Weights of a small mixture-of-experts language model, trained from scratch on English Wikipedia.
Training: a variant of Muon for the experts, 330M tokens, 5241 steps.
Below are experts of layer 5 (counted from 0) of a mixture-of-experts language model. Rows are named router (the router's row for the expert), up (a neuron's input weights, with its number) and show model dimensions 288-383. Each number is 128 + 32 x the weight over its row's rms, rounded and kept within 0 to 255.
Before each expert's rows: "mostly gets" lists some tokens that are sent to it at least half of the time; "comes after" lists some tokens at least twice as common just before its tokens as in all text. This comes from a sample of Wikipedia text that the model never trained on. Tokens count by the router's weight.

# expert 47
mostly gets: " this", " she", " each", " a", " like", " MF"
comes after: "–", ".", " as", " is", " in", " at"
router [170 167  92 100 120 147 159 158  96 117 165 167 151 148 148  95 136 117 164  80 183 163  87 138 162 171 166  94 149 150 146 143 104  89 126  94  85 145 132  81 126 191  94  91 178 141  94 187 132 159 192 133  97 145 146 128  87 169 107 185  84 135 157 104 167  94  88 116 173  87 163 166 107  75 142 109  92  97 158 135 153 101 109 100 159 150 155  85  91 162 158 137 118  87 159 133]
up0 [ 76 136 140 180 129 106  74 126 177 131 114 137 105 105 123 121 202  87  69 132 143 122 133 144  48 146 113 128 194 123 125 110 206 162 160 168 174 152 124 115 140 103 186 144 122 128 133 114  89  85 110 169 175  88 169 161 169  77 109 105 176 133 156 161  95  96 157 118 148  68  79 106 150 120 101 153 144 195  80 105  89  95 123 100 130 161 129 153  86  98 127 105 211 147 103 129]
up1 [ 94  97  97  80 172 191 117 166 117 106 150 130  84  48 190 142 121 142 125 154 151  72 145 140 127 157  78 170 101 174 122 110 146 198  54  88 148 114  76 114 153  84 128 186  69 137 126 127 139 150  93 137 143  81  80 123 165 133  67  90 176 170 140 190 132 103 152 112 102 128 104 133 128  90 173 196 130 172 166 184 106 111 110 121 168  92 176 142  97 109 140 114 120 171 105 153]
up2 [ 14 107  99 134  74  82 170  94  99 134 120 136  63 115 146 148  94 105  67 150 127  96 181 133 149 151 126 125 126  69 121 154 183 148 151 115  89 137 114 156 143 110 163 117  86  79 153  71 125 181 131 155 147 141 110 145 107  88 130  95 140 109 119 164  73 114 155 127 124 138 111  86 172 134 134 149 145 112  83  98 117 100 135 158  89 124  69 125  72  72 143 136 136 142 121 137]
up3 [110  97 128 168  89 128 125 146 130  91  94 144  94  89 180 187 142 121  96 142 126 152 159 139 111 119  75 192 136 150 122  81 168 145 127 146 162 133 149 126 170 119 114 132  50  96 149 130 103 149 144 115 131 126 204  66 163 145  92 113 162 114 134 121 118 105 114 144 100 187 103 147 145 196 116 121 154 162 132 141 113 150 136 121  96 104 135 119 223  81 147  94 135 123  93 136]

# expert 113
mostly gets: "   ", " acid", " International", " potential", " el", " Branch"
comes after: " ", "\n", " United", "–", "ia", ")\n"
router [179 170 106  81 122 149 183 166 111 133 160 158 130 159 131  91 145 132 158  88 158 151  86 139 179 155 150  83 151 126 134 130 111  90 131 104  94 133 120  83 123 151  93 101 160 143 102 151 120 161 170 127  84 119 130 141  84 179 114 178  80 126 146 109 170  83 103 127 172  92 170 166 149  89 137  84  85  85 186 142 154  98 116 101 170 142 153  87  87 159 178 143  93  78 155 139]
up0 [ 80 124 117 178 152 115  83 137 196 150 130 146  98 120 117 138 193  78  71 156 169 125 147 131  49 147 120 134 191 144 116 107 197 148 159 167 158 150 118 116 141  97 184 157 112 144 142 114  91  96 113 177 158  96 165 162 183  87 132 131 150 152 160 172  77  87 162 122 137  79  76 122 157 124 110 127 145 200  93  95  90  95 121 112 139 168 140 175  75 112 126 122 194 162 124 118]
up1 [142 127 168  92 149 115 107 182 112 133 148 109 109  93 154 125 108 122 157 108 115  60 126 181 145 123 103 164 153 171 136 108 149 165 135 135 138  97 120 109 196 112 112 181  92  88 122 135 118 138  76  87  87  60  94 132 171 106 101  96 140 160 142 137 107 155 168 145  73 146 151 136  91  96 137 215 131 146 122 157  74 119 113 132 121 115 166 120 137  96 140 145 110 210  57 149]
up2 [  9  88 135 155  81 101 147 117  79 130 141 161  59 101 153 128 120 121  84 134 106 100 166 153 132 140 100 133 110  88 132 127 185 166 125 103 119 142 142 185 148 109 147  97  90  64 151  98 110 179 126 176 130 128 115 134  90  73 139  83 161 130 104 148 118  87 161  96 120 120 102  91 168 133  80 141 147 100  87 128 146 104 157 152  79 128  71 154  61 101 140 115 166 158 115 117]
up3 [ 89 106 135 177 124 158 135 126 104  77 114 120 138  64 144 146  93 119 111 133 129 150 134 134 125 131 106 167 119 161  94  78 142 197 158 140 106 128 130  87 146 140 130 127  50  96 170 111 146 111 108 103 153  97 152 124 143 130  66 101 181 111 144 137 117 157 150 102 117 158  80 104 140 163 133 152 148 130 124 133  99 161 105 113  57  77 121 165 235 122  95  19 133 138  70 105]

# expert 120
mostly gets: "89", " States", "79", "88", "90", " placed"
comes after: " ", ".", "199", "201", " (", "202"
router [180 144  99 111 119 159 143 147 106 127 158 152 108 160 122  91 137 130 162  83 150 166  67 152 152 161 188  87 151 140 135 140 101  93 131 110  94 133 137  93 108 170  93  84 182 143 110 163 125 166 187 101  81 141 138 150  80 162  97 146  85 148 145  99 177  90 104 122 153  80 157 171 146  79 129  97  84  87 182 148 138 109 131 104 193 131 157  78  87 161 156 145  94  81 162 147]
up0 [ 79 121 128 179 147 108  87 133 196 154 120 147 110 128 122 130 197  83  75 154 152 129 129 123  58 144 119 122 178 147 132 110 194 152 154 146 157 157 119 106 138  88 181 156 108 142 124 112 101 103 116 166 159  95 173 157 177  81 104 122 154 160 161 179  84  89 166 129 150  88  81 132 154 122 109 148 150 189 105  94  75  89 129 115 130 175 150 173  78  99 127 122 182 157 119 116]
up1 [106 123 129  67 156 116 140 176  99 138 150  99 110 109 119 133  77 114 128 140 107  56 174 153 142 131  92 153 110 152 127 111 104 219 126  75 175 137  73  94 152 106  91 227  43 103 146 115 113 107  66 126 110  92  88 166 180 112  66  56 154 150 126 216 109 162 159 131 101 153 160  88  78 111 130 145 153 150 121 179  85  95  91 107 159 109 201 144 110 160 125 130 135 176  84 132]
up2 [ 42  80 150 164 117 110 191  81  73 111  88 143  94  94 154 145  67 117  69 143  93  76 154 114 172 114 116 186 118  86  98 171 218 158 149 119  93 156 141 150 110 113 124 116  78  84 184 111 117 200 105 166 133 133 156 121 122  85 117 136 162 114 145 160 101  99 139 136 138 147 103  90 128 101 137 129 174 119  74 123 153 107 160 153 100 106  88  78 111 110 161 133 163 163 118 134]
up3 [104 102 112 163 112 205 148 127 128  84  95 119 124 124 176 156 124 137  96 140 150 113 117 125 129 145  81 158 135 142  93  78 110 111 148 142 122 133 127 112 165 128 123 182  69 100 178 135 127 113 139 143 138 133 163 111 214 167  73 130 152 126 117 116 113 104  96 159 125 231 122 112 147 160 135 112 122 140 148  90 120 127 118 148  63  94 177 137 225  89 167  25 129 177  66 125]

# expert 7
mostly gets: ".I", " JPL", " United", "Scientific", " (−", " Republican"
comes after: " (", " the", "201", "–", "200", "199"
router [169 140 122  95 112 140 161 145 123 136 175 161 143 155 132  91 129 142 148  88 168 164  95 125 165 167 176  88 173 152 146 144  90  72 114  94  85 159 134  73 132 173  84 100 177 161  94 159 118 151 159 115  91 134 126 155  89 151  95 169  82 163 158 143 170  77 127 114 173  78 160 169 131  94 149  90  82  89 161 121 158  85 108 112 185 151 162  75  88 173 162 128 104  78 166 153]
up0 [ 57 121 117 171 152  93  80 128 201 149 120 154 110 115 118 131 184  78  61 155 172 116 146 121  44 141 112 116 181 144 127 103 193 139 163 167 160 160 135 113 147  94 196 155 119 150 147 111 102 107 111 185 161  90 170 157 176  90 116 115 158 158 154 157  75  82 158 127 142  86  71 127 175 131 124 128 131 197  86  93  80  88 137 107 134 167 139 181  87 100 125 108 188 166 129 105]
up1 [116 110 116 105 136 166 125 186 116  79 129 125 121  92 171 137  81  96 180 132 160  44 145 121  67 122  96 163 142 141 105 118 113 157 109 133 127  97 112  85 147  69 131 185  31 141 108  98 177 117 100  95 102  96  93 145 203  99  85  99 126 163 125 233 112  99 110 144  73 145 107 109  81  96 147 203 177 149  99 161  77  84 126 120 175  64 157 126  69 128 109 150 120 142 115 152]
up2 [ 17 116  98 143  82 106 157 106  79 151 123 129  84 102 120 121  76  86  88 150 152 107 187 144 127 142 129 118 136  92 112 125 180 164 155  93  90 117 125 148 141 113 151  67  63  56 169  91 107 205 120 178 125 135 124 121 105  70 141  83 160 110 132 149  95  98 151 121 112 131 108  91 147 149 121 169 145 111  78  98 124 127 141 143  89 136  77 111  76  91 125 125 139 161 129 140]
up3 [ 88 142 109 174 123 131 134  75 101  58  94 120  92 149 134 180  88 131 120 136 101 160 128 143 112 129  85 156 119 133 117 120 140 144 119 148 141 137 140  82 128 146  64 195  43  78 149 133 142 127 132 107 157  94 173  95 161 157  68 110 163 137 101 155  87  98 147 159 132 228 141 103 151 155 142 111 143 136 106 132 102 138  91 142  97 107 175 151 226  70 124  46 139 125 100 127]

# expert 102
mostly gets: " media", " Bangladesh", "|---|---|---|---|\n", " subsequently", " also", " served"
comes after: " |\n", "\n", "201", "200", "199", "198"
router [184 161 102  89 120 157 155 164 111 131 144 149 120 153 114  89 132 127 130  92 151 179  82 142 155 151 169 111 157 141 125 128 104  54 132 121  97 148 112  87 135 183  96  92 179 133 110 154 109 162 167 125 102 123 136 163  88 174  94 167  92 157 140 119 165 107 110 110 161  89 166 146 139  97 144  77  72  74 170 127 132  94 120 105 164 147 161  76  79 173 163 156  93  87 161 158]
up0 [ 64 110 138 157 127 111 105 120 178 155 103 136 140 119 125 132 177  71  81 162 148 131 128 131  39 161 104 116 197 137 120 140 190 158 156 152 155 149 125 120 144  73 188 149 122 148 124 125 111 126 103 162 147 108 154 164 166  71 113 116 167 180 173 155  93  90 150 128 162  71  66 111 155 139 102 168 158 208 108 110  94 109 141 116 129 170 140 173 110  86 153 103 175 148 119 124]
up1 [109 149 169 118 123 167  93 200 134 138 120 174 121 108 122 165 128  63 164  91 135  31 141 162 122 126  91 137 115 184 131 136 155 186  75 141 181 113 146  90 158  96 136 184  80 122 129 135 159 140  63  97  61 118 118 161 161 111 105 128 189 155 125 217  89 135 125 114 101 103 104 166 143  80 155 176 145 153 129 158 120  95  91 139 198  83 158 147  79 155 132 139 118 201 132 179]
up2 [ 11 101 114 130  78  82 159 126 104 155 135 136  70 106 145 164  82  85  50 152 102 108 186 143 144 129 130 128 114  84 149 143 177 156 149  88 102 146 158 163 158 126 157  86  76  52 166  92 115 219 120 187 149 132 116 117 107  93 119  94 170 128 126 146  92  86 146 116 109 135 103  79 164 136 115 148 138 135  82 118 129 106 142 146  86 128  77 127  75  90 134 144 145 145 109 141]
up3 [130 126 138 170 109 162 141  90 121  96 110 124  83  55 110 173 114 137 108 159 137 167 137 121 160 136  87 166 129 152 168 106 160 209 123 147 154 109 133 115 128 116 121 160  69  77 200 157 125 137 127 116 154 134 155 126 152 163  76  96 137 127 143 125  77 101 129 103 116 175 143 126 174 206 143 118 160 144 132 154  80 110 106 134  66  72 171 155 229  58 170  64 155 138  88 123]

# expert 117
mostly gets: " its", " several", " few", " various", " these", " ag"
comes after: " of", " in", " for", " to", " at", " on"
router [161 161 110  88 141 154 166 166 114 142 193 160 133 138 128  76 139 118 144 100 184 161  97 126 180 162 180  94 153 150 128 142 100  91 128  98  89 141 113  88 118 157  89  97 174 132 108 159 131 169 181 141 112 153 138 147  97 163  99 188  98 158 172 122 160  83 101 127 178  99 155 158 142  95 159 104  84  85 164 143 155 108 107 107 159 159 156  76 103 152 164 134  81  77 153 139]
up0 [ 70 120 137 190 144 123  82 133 174 142 111 154 108 126 123 120 188  96  84 143 149 118 115 118  57 144 121 113 163 126 122 109 223 148 163 170 172 161 121 114 143  80 178 148 121 149 133 119 110 107 114 162 168 108 172 151 170  82  99 114 156 155 154 163  90  73 164 138 153  78  82 114 155 138 119 163 144 194 104 100  73  99 119 122 136 172 122 175  66 115 136 102 202 138 111 127]
up1 [ 89  97 154 110 164 200 135 196 144 116 150 169 125 116 205 125 115  98 149 132 104  43 122 138  97 164  95 146 103 111 114 120 150 174 122  83 112 135 100  82 178 116 129 179  59 125 134 160 136 124  84 130 114 108 110 136 135 102  55 125 171 167 134 190  66 114 140 135 109 111 113 122 122 109 133 146 138 124 147 167 105 106 127 117 148  78 197 122  98 147 146 140 160 185 126 136]
up2 [ 26 111 116 145  67  78 166 114  86 131 117 125  83  92 148 134  99  81  88 147 111 124 171 143 150 141 121 141 144  80 143 161 201 155 157 117  98 144 141 143 140 123 156  95  85  75 177  86  91 187 108 178 152 129 132 148  90  80 121  89 163 143 130 145  84 102 150 128  96 135  97 101 148 112 119 128 145 117 103 133 126  98 157 146  91 133  79 133  87  83 125 126 144 150 104 121]
up3 [ 97 127 117 166 113 148 165  92 112  52 120  83  86 142 138 159 123 124  94 129 133 143 146 121 156 139 102 188 133 147 127  88 140 136 109 113 117 110 139  94 126 143 113 158  45  86 182 149 152 148  96 110 125  74 152 114 156 167  74 101 189 133  75 139 116 115 120 142 134 192 134 102 144 174 147 141 162 140 126 136 120 122  90 114  51  76 148 152 241  63 134  48 146 143  65 126]

# expert 14
mostly gets: "–", " or", " fact", " and", " a"
comes after: " ", ",", "1", "3", " is", "2"
router [162 158 114 101 132 166 147 169 117 124 187 159 122 150 141  70 157 123 145  83 168 173  94 155 159 151 173  87 144 149 145 127 100  82 141 114  95 143 143  93 125 148 102  91 162 132  93 154 124 158 181 119  81 137 133 149  89 167  99 170 102 136 141  92 151  93  97 121 183  93 155 166 158  76 144  96  68  95 179 117 140  95 125 114 164 150 172  86  83 149 162 149 108  78 155 132]
up0 [ 90 118 122 183 135  97 107 150 173 150 128 149 112 123 109 116 185  83 101 155 138 126 146 130  54 155 132 102 189 134 130 120 208 147 144 168 165 158 121 105 148  82 156 132 114 135 149 119 105 106 111 142 156  77 153 140 182  81  97 106 163 163 187 173  83 100 188 125 164  89  95 125 157 135 139 159 152 183 103  96  88  69 121 110 125 135 105 172  83 106 108 120 178 150 128 107]
up1 [135 142 146 127 207 174  89 165 100 148 125 126  94 142 168 145  52  88 161 122 132  66 158 126 123 131 105 166 120 121 133 118 114 137 107 114 120 146 146 127 174 115 104 167  80 132 137 118 112  97  53 101 124 130  77 143 173 108  68 136 168 164 183 204  94 122 133 150 131 116 125 137  71  58 152 195 166 143 124 154 105 102  83 103 161 101 188 142  60 124 136 152 128 154  81 202]
up2 [ 40  97 111 128  73  75 176 116  78 133 102 120  61 119 121  95  88  93  92 139 150 136 162 131 131 110 109 133 154  88 118 144 186 149 142 134 111 125 123 166 120 106 140  86  56  62 213 102  89 181 116 170 138 115 124 150  94  90 108  94 172  99 118 172 107 110 157 127 109 125 103  79 157 131 116 148 174 133 103 110 132 113 179 130 113 135  78 128 102  90  96 140 183 180 106 159]
up3 [135 116 131 181 135 122 145 117 116  68 154 129 115 144 171 134  95 185  58 138 166 137 146 127 118 115 104 184 111 127  77 106 160 178 135 151 219 124 149 103 151 153  74 182  41 110 166  93 153 126 130 102 133 110 134 113 181 169  76  44 147  94 139 117 149 121 159 154  54 201 123 132 163 168 178  98 146 136  91 131 126 147  86 135 115 143 163 127 229  70 132  51 113 165  52 100]

# expert 13
mostly gets: " Institute", " Group", " Committee", " Ward", " Ts", " Authority"
comes after: " |", ":", " in", "|", " on", "born"
router [176 153 126  95 132 157 165 166 130 129 162 175 123 134 129  83 156 114 131  94 155 187  72 134 151 152 171  97 158 134 132 142  75  93 134 117  97 142 127 106 104 151 114  81 173 149  89 158 140 152 169 115  78 105 140 138 101 152 125 178  90 134 144  92 164  95 107 114 153  98 186 166 133  82 131  84  79  79 168 154 140  90 126 100 163 131 164 101  93 163 157 141 102  75 162 150]
up0 [ 86 126 128 183 145 107  88 136 199 155 121 153 102 127 127 134 193  76  77 156 144 131 128 123  58 125 126 126 163 138 126 103 197 149 154 159 157 164 131 109 145  91 181 152 112 137 130 111 108  94 113 169 168 100 167 152 188  79 101 131 152 152 153 181  72  93 171 117 140  77  80 125 146 113 121 147 155 181 108  98  81 104 121 125 134 176 148 161  71 101 128 133 184 138 106 122]
up1 [110 115 110  89 123 160 126 179 140 166 138 106  87  88 171 105  90  94 125 119 125  62 102 115 113 121  67 157 119 140 100 136 103 134 104 138 136  82 156  92 126 147 122 174  98 129  98 141 154 166  64 116 131  79 115 127 217 116  77 140 138 156 102 204  84 126 125 135 110 143  98 150 113  53 131 212 180 173 119 149  81 123 107 131 145  61 180 131 140 127 169 122 120 137  58 155]
up2 [ 21  79  95 150  81  83 197 125  88 125 125 137  64  87 128 167  84 114  72 144 128  94 184 156 119 152 117 122 109 100 111 123 184 133 134  96 103 124 136 159 164 115 161  89 103  82 158  87  82 205 124 164 135 143 145 136  83  67 119  86 171 125 122 141  89 115 184 158  80 121 114  97 144 144 117 122 126 118  76 112 157 107 127 111  72 124  73 133  91  97 126 137 144 187 136 147]
up3 [105 113 116 153 106 148 156  99 114 121 112  78  89 152 139 142 144 136  98 173 144 143 112 150 132 131  97 207 107 146 123  84 138 154 135 103 142 124 118  67 154 121 101 151  80  66 174 118 158 120 164 135 108 106 156  87 148 186 111 113 155 117 113  76 118  85 109 114 106 209 103 132 141 174 118 124 154 130 144 143  93 102 124 111  67 123 171 165 187  76 125 102 135 118  98 116]

# expert 69
mostly gets: "|---|---|---|---|\n", " but", "|---|---|---|\n", " never", "   ", " If"
comes after: "\n", " |\n", ")\n", "|", ".\n", ";\n"
router [169 155 101  94 120 168 160 167 104 109 167 162 125 167 131  74 134 119 141  95 146 172  86 139 144 151 176  99 155 142 129 144 110  85 111 111  87 132 105  89 115 170 101  92 191 150 112 170 110 160 159 105  88 127 144 141  88 178 123 176  99 141 154 104 179 105 100 155 157  87 192 167 128  83 139  90  83 101 165 113 145  87 123  92 164 142 168  67  81 160 164 152  99  84 173 124]
up0 [ 63 115 116 163 149  94  85 139 185 140 121 148 139 123 136 125 173 102  71 151 149 116 143 130  53 154 119  94 176 152 140 106 190 150 159 171 168 160 126 120 134  74 171 138 107 137 130  99 114 129 115 159 144  96 153 161 186  70  92  99 161 159 156 133  79  95 157 113 137 101  86 132 167 128 112 139 142 212  84  92  57  86 145 114 132 147 137 192  94 105 133  83 193 161 132 111]
up1 [129 114 152 117 127 125 106 173  87 140  88 148  93 136 131 139 131 106 106 156 118  52 173 149 147 150 133 173 148 141 149 118 173 155 133 142 130  88 149 121 195 115 122 160  54  99 133 176 159  89  69 129 119 120 115  89 184 126 105 146 173 151 194 165  85 153 118 135  93  83  96 106 104 105 167 161 141 132 130 164 120 116  97 101 142 124 150 129 117 127 130 127 153 206  89 193]
up2 [  0  85 120 127  77  94 154 124 106 164 137 120  64 114 121 162  74  94  28 153 132 100 189 138 144 146 112 118 120 109 156 110 159 159 178  88 107 152 130 165 148 118 173  86  65  48 157  97 105 183 126 177 128 151 132 127  93  88 113  90 165 115 115 127  98  85 136 133 111 141 113 113 131 159 122 162 138 114  95 113 121 123 145 154  90 139  57 133  66  90 144 144 136 149 111 133]
up3 [129  95 110 148 139 131 134 134 110  84 108  99  76 142 166 156 127 100 123 169 130 133  99 142 112 152 110 212 115 118 145 100 110 173 136 121  98 104 129 143 150 103 129 145  92  56 185 130 108 106 132  71  96 132 159 129 149 177  57 105 155 120 146 113  85 100 117 147 113 172 107  85 100 174 138 130 136 157 130 162 103 133 117  89  68  40 136 187 211  76 131  69 158 113  54 149]

# expert 11
mostly gets: " n", " sp", "192", "193", " pre", " Since"
comes after: " ", ",", " of", " in", "–", " at"
router [171 143 113  89 125 156 166 152 106 103 172 171 133 148 117  89 157 111 126 102 169 162  91 122 181 168 167  97 180 129 139 121 115  84 129 107  92 129 132  87 106 160  82  78 168 135  99 169 127 150 170 123  95 121 135 152  91 182  96 175  82 170 146 105 160  87 103 114 167  85 170 157 138  87 142 108  81  89 169 127 139 124 121 120 178 149 156  85  87 170 161 146  84  87 167 131]
up0 [ 59 108 144 174 147 108  97 133 181 146  96 157 136 108 114 149 149  77  75 188 132 123 126 110  58 181 129 117 174 123 109 146 202 158 163 183 152 138 136  92 163  98 184 133 123 151 100 119 104 146  90 147 150 109 166 152 188  68 119 126 159 160 155 134 105 112 175 117 139  91  99 118 155 124  94 163 152 203  89 107  72  96 143 124 129 136 141 168 105 106 147  69 196 158 133 131]
up1 [132 140 134  84 127 152 111 191  82 141 146 142  89  89 185 110 114  88 174 105 146  41 101 123 143 133  79 176 134 181 139  72  96 199  88 116 138 112 128  87 155 107 114 201 110  97 117 179 119 130  80 106  98 132  96  93 127 105  43  59 176 143 145 194 107 109 146 144 118  85 124 144 114 117 179 161 141 157 123 138 118  82 145 152 174  94 167 103 106 163 148 134 104 162 131 133]
up2 [ 14 104 103 134  85  86 183 116  86 142 122 125  74 119 153 143  85  85  79 141 123 106 179 139 128 133 131 127 127  90 126 152 180 155 168 107 105 145 142 159 141 121 147  92  84  57 161  66 101 198 125 179 142 142 131 128 107  74 117  81 164 126 130 145  84  88 161 117 114 131 108  96 149 128 109 139 147 120  93 107 128 102 151 135  72 131  59 130  66  81 130 139 148 159 116 124]
up3 [147  97 115 164 106 166 111 111  93  86 131 104  88 198 128 156 148 118 115  99 120 164  96 151 144 163 120 199 110 120 121  84 116 190 145 111 145 121 122  99 133 127  85 151  43  71 201 119 142 169 104 119 102  96 188 137 158 153 109  94 175 119 134 144 106  99 104 129 123 182 140  98 133 159 108 144 182 105 135 149 112 131  78 102 112  70 142 178 227  57 120  83 138 129 101 157]

# expert 48
mostly gets: " Gu", " j", " V", " M", " Bra", " successful"
comes after: ",", "|", "-", "–", ":", ";"
router [188 137 115  67 118 135 157 159 127 147 180 174 127 137 137  65 139  93 138  82 161 189  89 120 168 147 158  78 145 149 128 145  88  89 120 109  98 152  86  94 138 140  93  88 164 155  92 159 140 147 180 137 101 134 132 156  90 176 104 176  91 118 153 113 184 103 107 117 158  81 160 157 153  91 146  87  83  77 166 136 156  85 101 119 168 162 158  84  83 156 158 146 110  92 146 146]
up0 [ 67 107 124 154 159 106  95 142 171 154 110 157 128 128 128 107 179 100  77 168 142 124 145 114  39 180 104 124 195 152 139 115 198 142 140 163 161 140 118 113 136  80 167 153  97 139 134 117 115 130 113 152 148 115 166 163 185  84  83  97 143 151 174 151  85  89 186 117 125 100  94 129 145 117 113 157 144 203 112  99  78  59 146 107 133 143 143 191  87 104 134 111 188 165 139 125]
up1 [104 165 145  91 162 181 172 189 136 139 167 139  78 125 152 122 122  94 172 134 136  36 130 117  99 133 136 160 128 171 144 112 130 210 119 112 164 121 132  75 178 134 128 168  93  91 148 144 158 136  64 109 102  94 107 161 122 126  67 118 152 163 184 174 108 159 130 140  99 122 163 103 128  97 181 217 154 149 143 195 110  97 108 122 188  98 142 152  28 119 132 168 131 147  69 162]
up2 [ 37 128 115 161  90 106 182 103 108 128 108 158  88  78 176 155 105 102  84 155 114 111 171 141 136 113 103 158 127 111 115 145 206 186 143 133 105 125 132 137 159 108 186 122  92  75 153  72  98 195 104 159 144 188 117 114  99  66 106  78 170 128 131 126 101 113 156 118  79 134 101  92 148 118 139 140 144 140  84  91 127 121 150 150  98 140  86 121  96  72 108 105 134 136  86 139]
up3 [ 82 136 111 162 136 193 158 118 139  74  88  93  84 158 141 183 110 135 104 146 140 126 109 128  77 132 106 164 119 135 140 100 142 154 134 115 162 129 167 100 129 130  94 154  62 104 186 105 147 111 112 149 152 115 185  86 153 148  87 102 180 123  93 116 110  92 127 128 131 204 109 114 113 178 140 144 186 174 122 109 104 138 122 139  77  96 129 156 226  85 121  87 139 160  66 129]

# expert 63
mostly gets: " Born", " Binomial", "°N", " buildings", "with", " great"
comes after: " of", " in", " at", " for", " with", " during"
router [170 150 113  86 122 153 170 167 116 131 175 158 134 141 128  97 147 107 148  87 170 166  65 139 161 154 157  72 157 133 138 133 101  84 123 111  92 123 111  91 118 162 109  92 153 145  89 155 127 158 167 121  83 123 130 152  91 172 106 167  88 150 146  92 177  96  87 122 165  88 162 157 132  86 135  92  78  75 180 131 144  82 114 115 163 140 149  91 109 174 150 146 103  95 164 142]
up0 [ 82 121 121 174 147  85 101 128 179 148 115 169 129 129 127 126 180  88  83 155 152 130 146 124  58 150 112 110 184 135 132 112 194 159 176 166 162 140 110 114 148  71 167 125  93 134 132 102 103 130 120 142 162  98 151 162 176  77  67 110 168 156 176 146  92  91 172 128 151 113  87 123 163 121 107 144 147 203  86  97  76  77 137 112 130 157 143 174  82  98 149  91 179 155 115 128]
up1 [118 141 121  95 129 137 127 143 161 156 150 139 114 108 187 121  94  66 164 123  93  47 153 153 144 138  98 183 119 137 121 122 127 249  97 116 134  96 144  89 152  96 139 148  82 148 132  85 123 144  57 118  85  99 111 124 190  93  77  93 161 181 166 177  97  87 137 119 135 154 141 130 116  82 158 214 132 178 137 193  97 114  62 127 158  79 200  87 113  84 129 133 120 176  50 142]
up2 [  8 106 112 143  72  79 173 107  91 147 124 137  72 110 143 143  80 100  75 133 111 103 174 135 150 138 127 124 121  76 133 138 173 145 146 103  94 148 140 152 147 131 154 106  75  56 166  77 103 205 125 189 130 143 129 132 102  82 117 106 154 122 120 143  81  95 153 125 111 140 118  85 164 130 107 142 144 106  97  96 131 112 153 151  80 142  80 121  73  81 147 117 141 158 103 126]
up3 [109 138 109 203 130 130 156  81 110  85  84 111  78 126 127 171 126 144 129 119 120 122 149 148 113 125 112 180 127 119  94  83 147 167 161 138 123 120 107 111 156 114  97 147  31  90 177 100 114 113 149 125 143 107 146  93 193 148  71 121 153 109 128 145 123 101  95 115 132 188 107 108 160 197 154 157 143 180 147 114  92 141 128 106  57  90 169 158 210  86 128  57 123 127  86 101]

# expert 96
mostly gets: " rec", " dem", " NBA", " h", " ad", "Ch"
comes after: " (", ".", "201", " for", " with", ";"
router [156 149 116  93 108 143 166 146 131 136 173 166 143 147 137  86 146 112 163 109 154 177  94 117 164 166 180  75 166 137 147 149 100  86 108 121  84 155  86  86 120 174 121  70 172 154  99 149 126 154 174 123  69 143 157 152  95 168 113 185 105 140 169 108 152  85 109 121 176  96 174 168 147 100 142  85  77  88 182 113 157  95 133 110 156 131 173  90  85 149 170 143  92  93 160 140]
up0 [ 88 122 121 173 152 122  93 126 189 138 123 151  91 123 114 140 169  66  77 153 155 126 133 126  40 131 126 143 169 139 143 108 191 143 168 149 167 154 138 104 130  82 185 157 132 130 133 120  93  87 117 163 189 102 152 155 192  70 118 125 157 139 147 169  86  88 183 117 133  91  73 131 142 107 113 166 166 189  96  80  95 117 126 125 124 172 131 167  80  92 124 119 182 145 105 135]
up1 [ 83 136 101  89 135 200 115 165 131 108 153 132  95  97 166 115 117 133 147 131 161  39 136 150 108 114 119 126 116 134 126 130 123 177 114  73 146 110  82  81 162  95  99 209  60  85 150 146 113 126  59  84  90  78  98 140 173 153  93  95 146 174 168 195 116 104  90 132  98 140 162 128 122  89 136 160 140 163 122 123  63 110 138 137 188 129 176 138  73 152 148 156 119 201  86 146]
up2 [ 15 111 125 146  69  98 183 110  85 145 119 144  69 104 153 152 100  99  83 138 111  89 175 126 146 133 116 127 111  80 111 147 196 157 162 102  87 136 151 155 163 127 170 108  84  62 159  79  84 218 125 171 142 135 125 116  85  79 112  91 161 140 109 157  86 111 142 136  96 124 101  95 157 111 121 167 139 113  89 102 129 108 156 163  68 142  78 127  78  84 137 122 136 148  92 125]
up3 [144 135 158 143 110 195 170 125 126  89 128 127  98 125 157 168 140 133 122 149 112 122 145 111 138  97  73 182  98 175 151 128 117 168 130 153 126 141 133 114 173 134 119 183  54  88 179 147 110 155 132  70 130 152 135 141 188 153  73  84 154 101 117 185  84  78 127  83 133 178 142 114 159 176 113 163 159 188 134 116 109 136 127 105  82 140 115 197 235  98 129  84 134 145  89 155]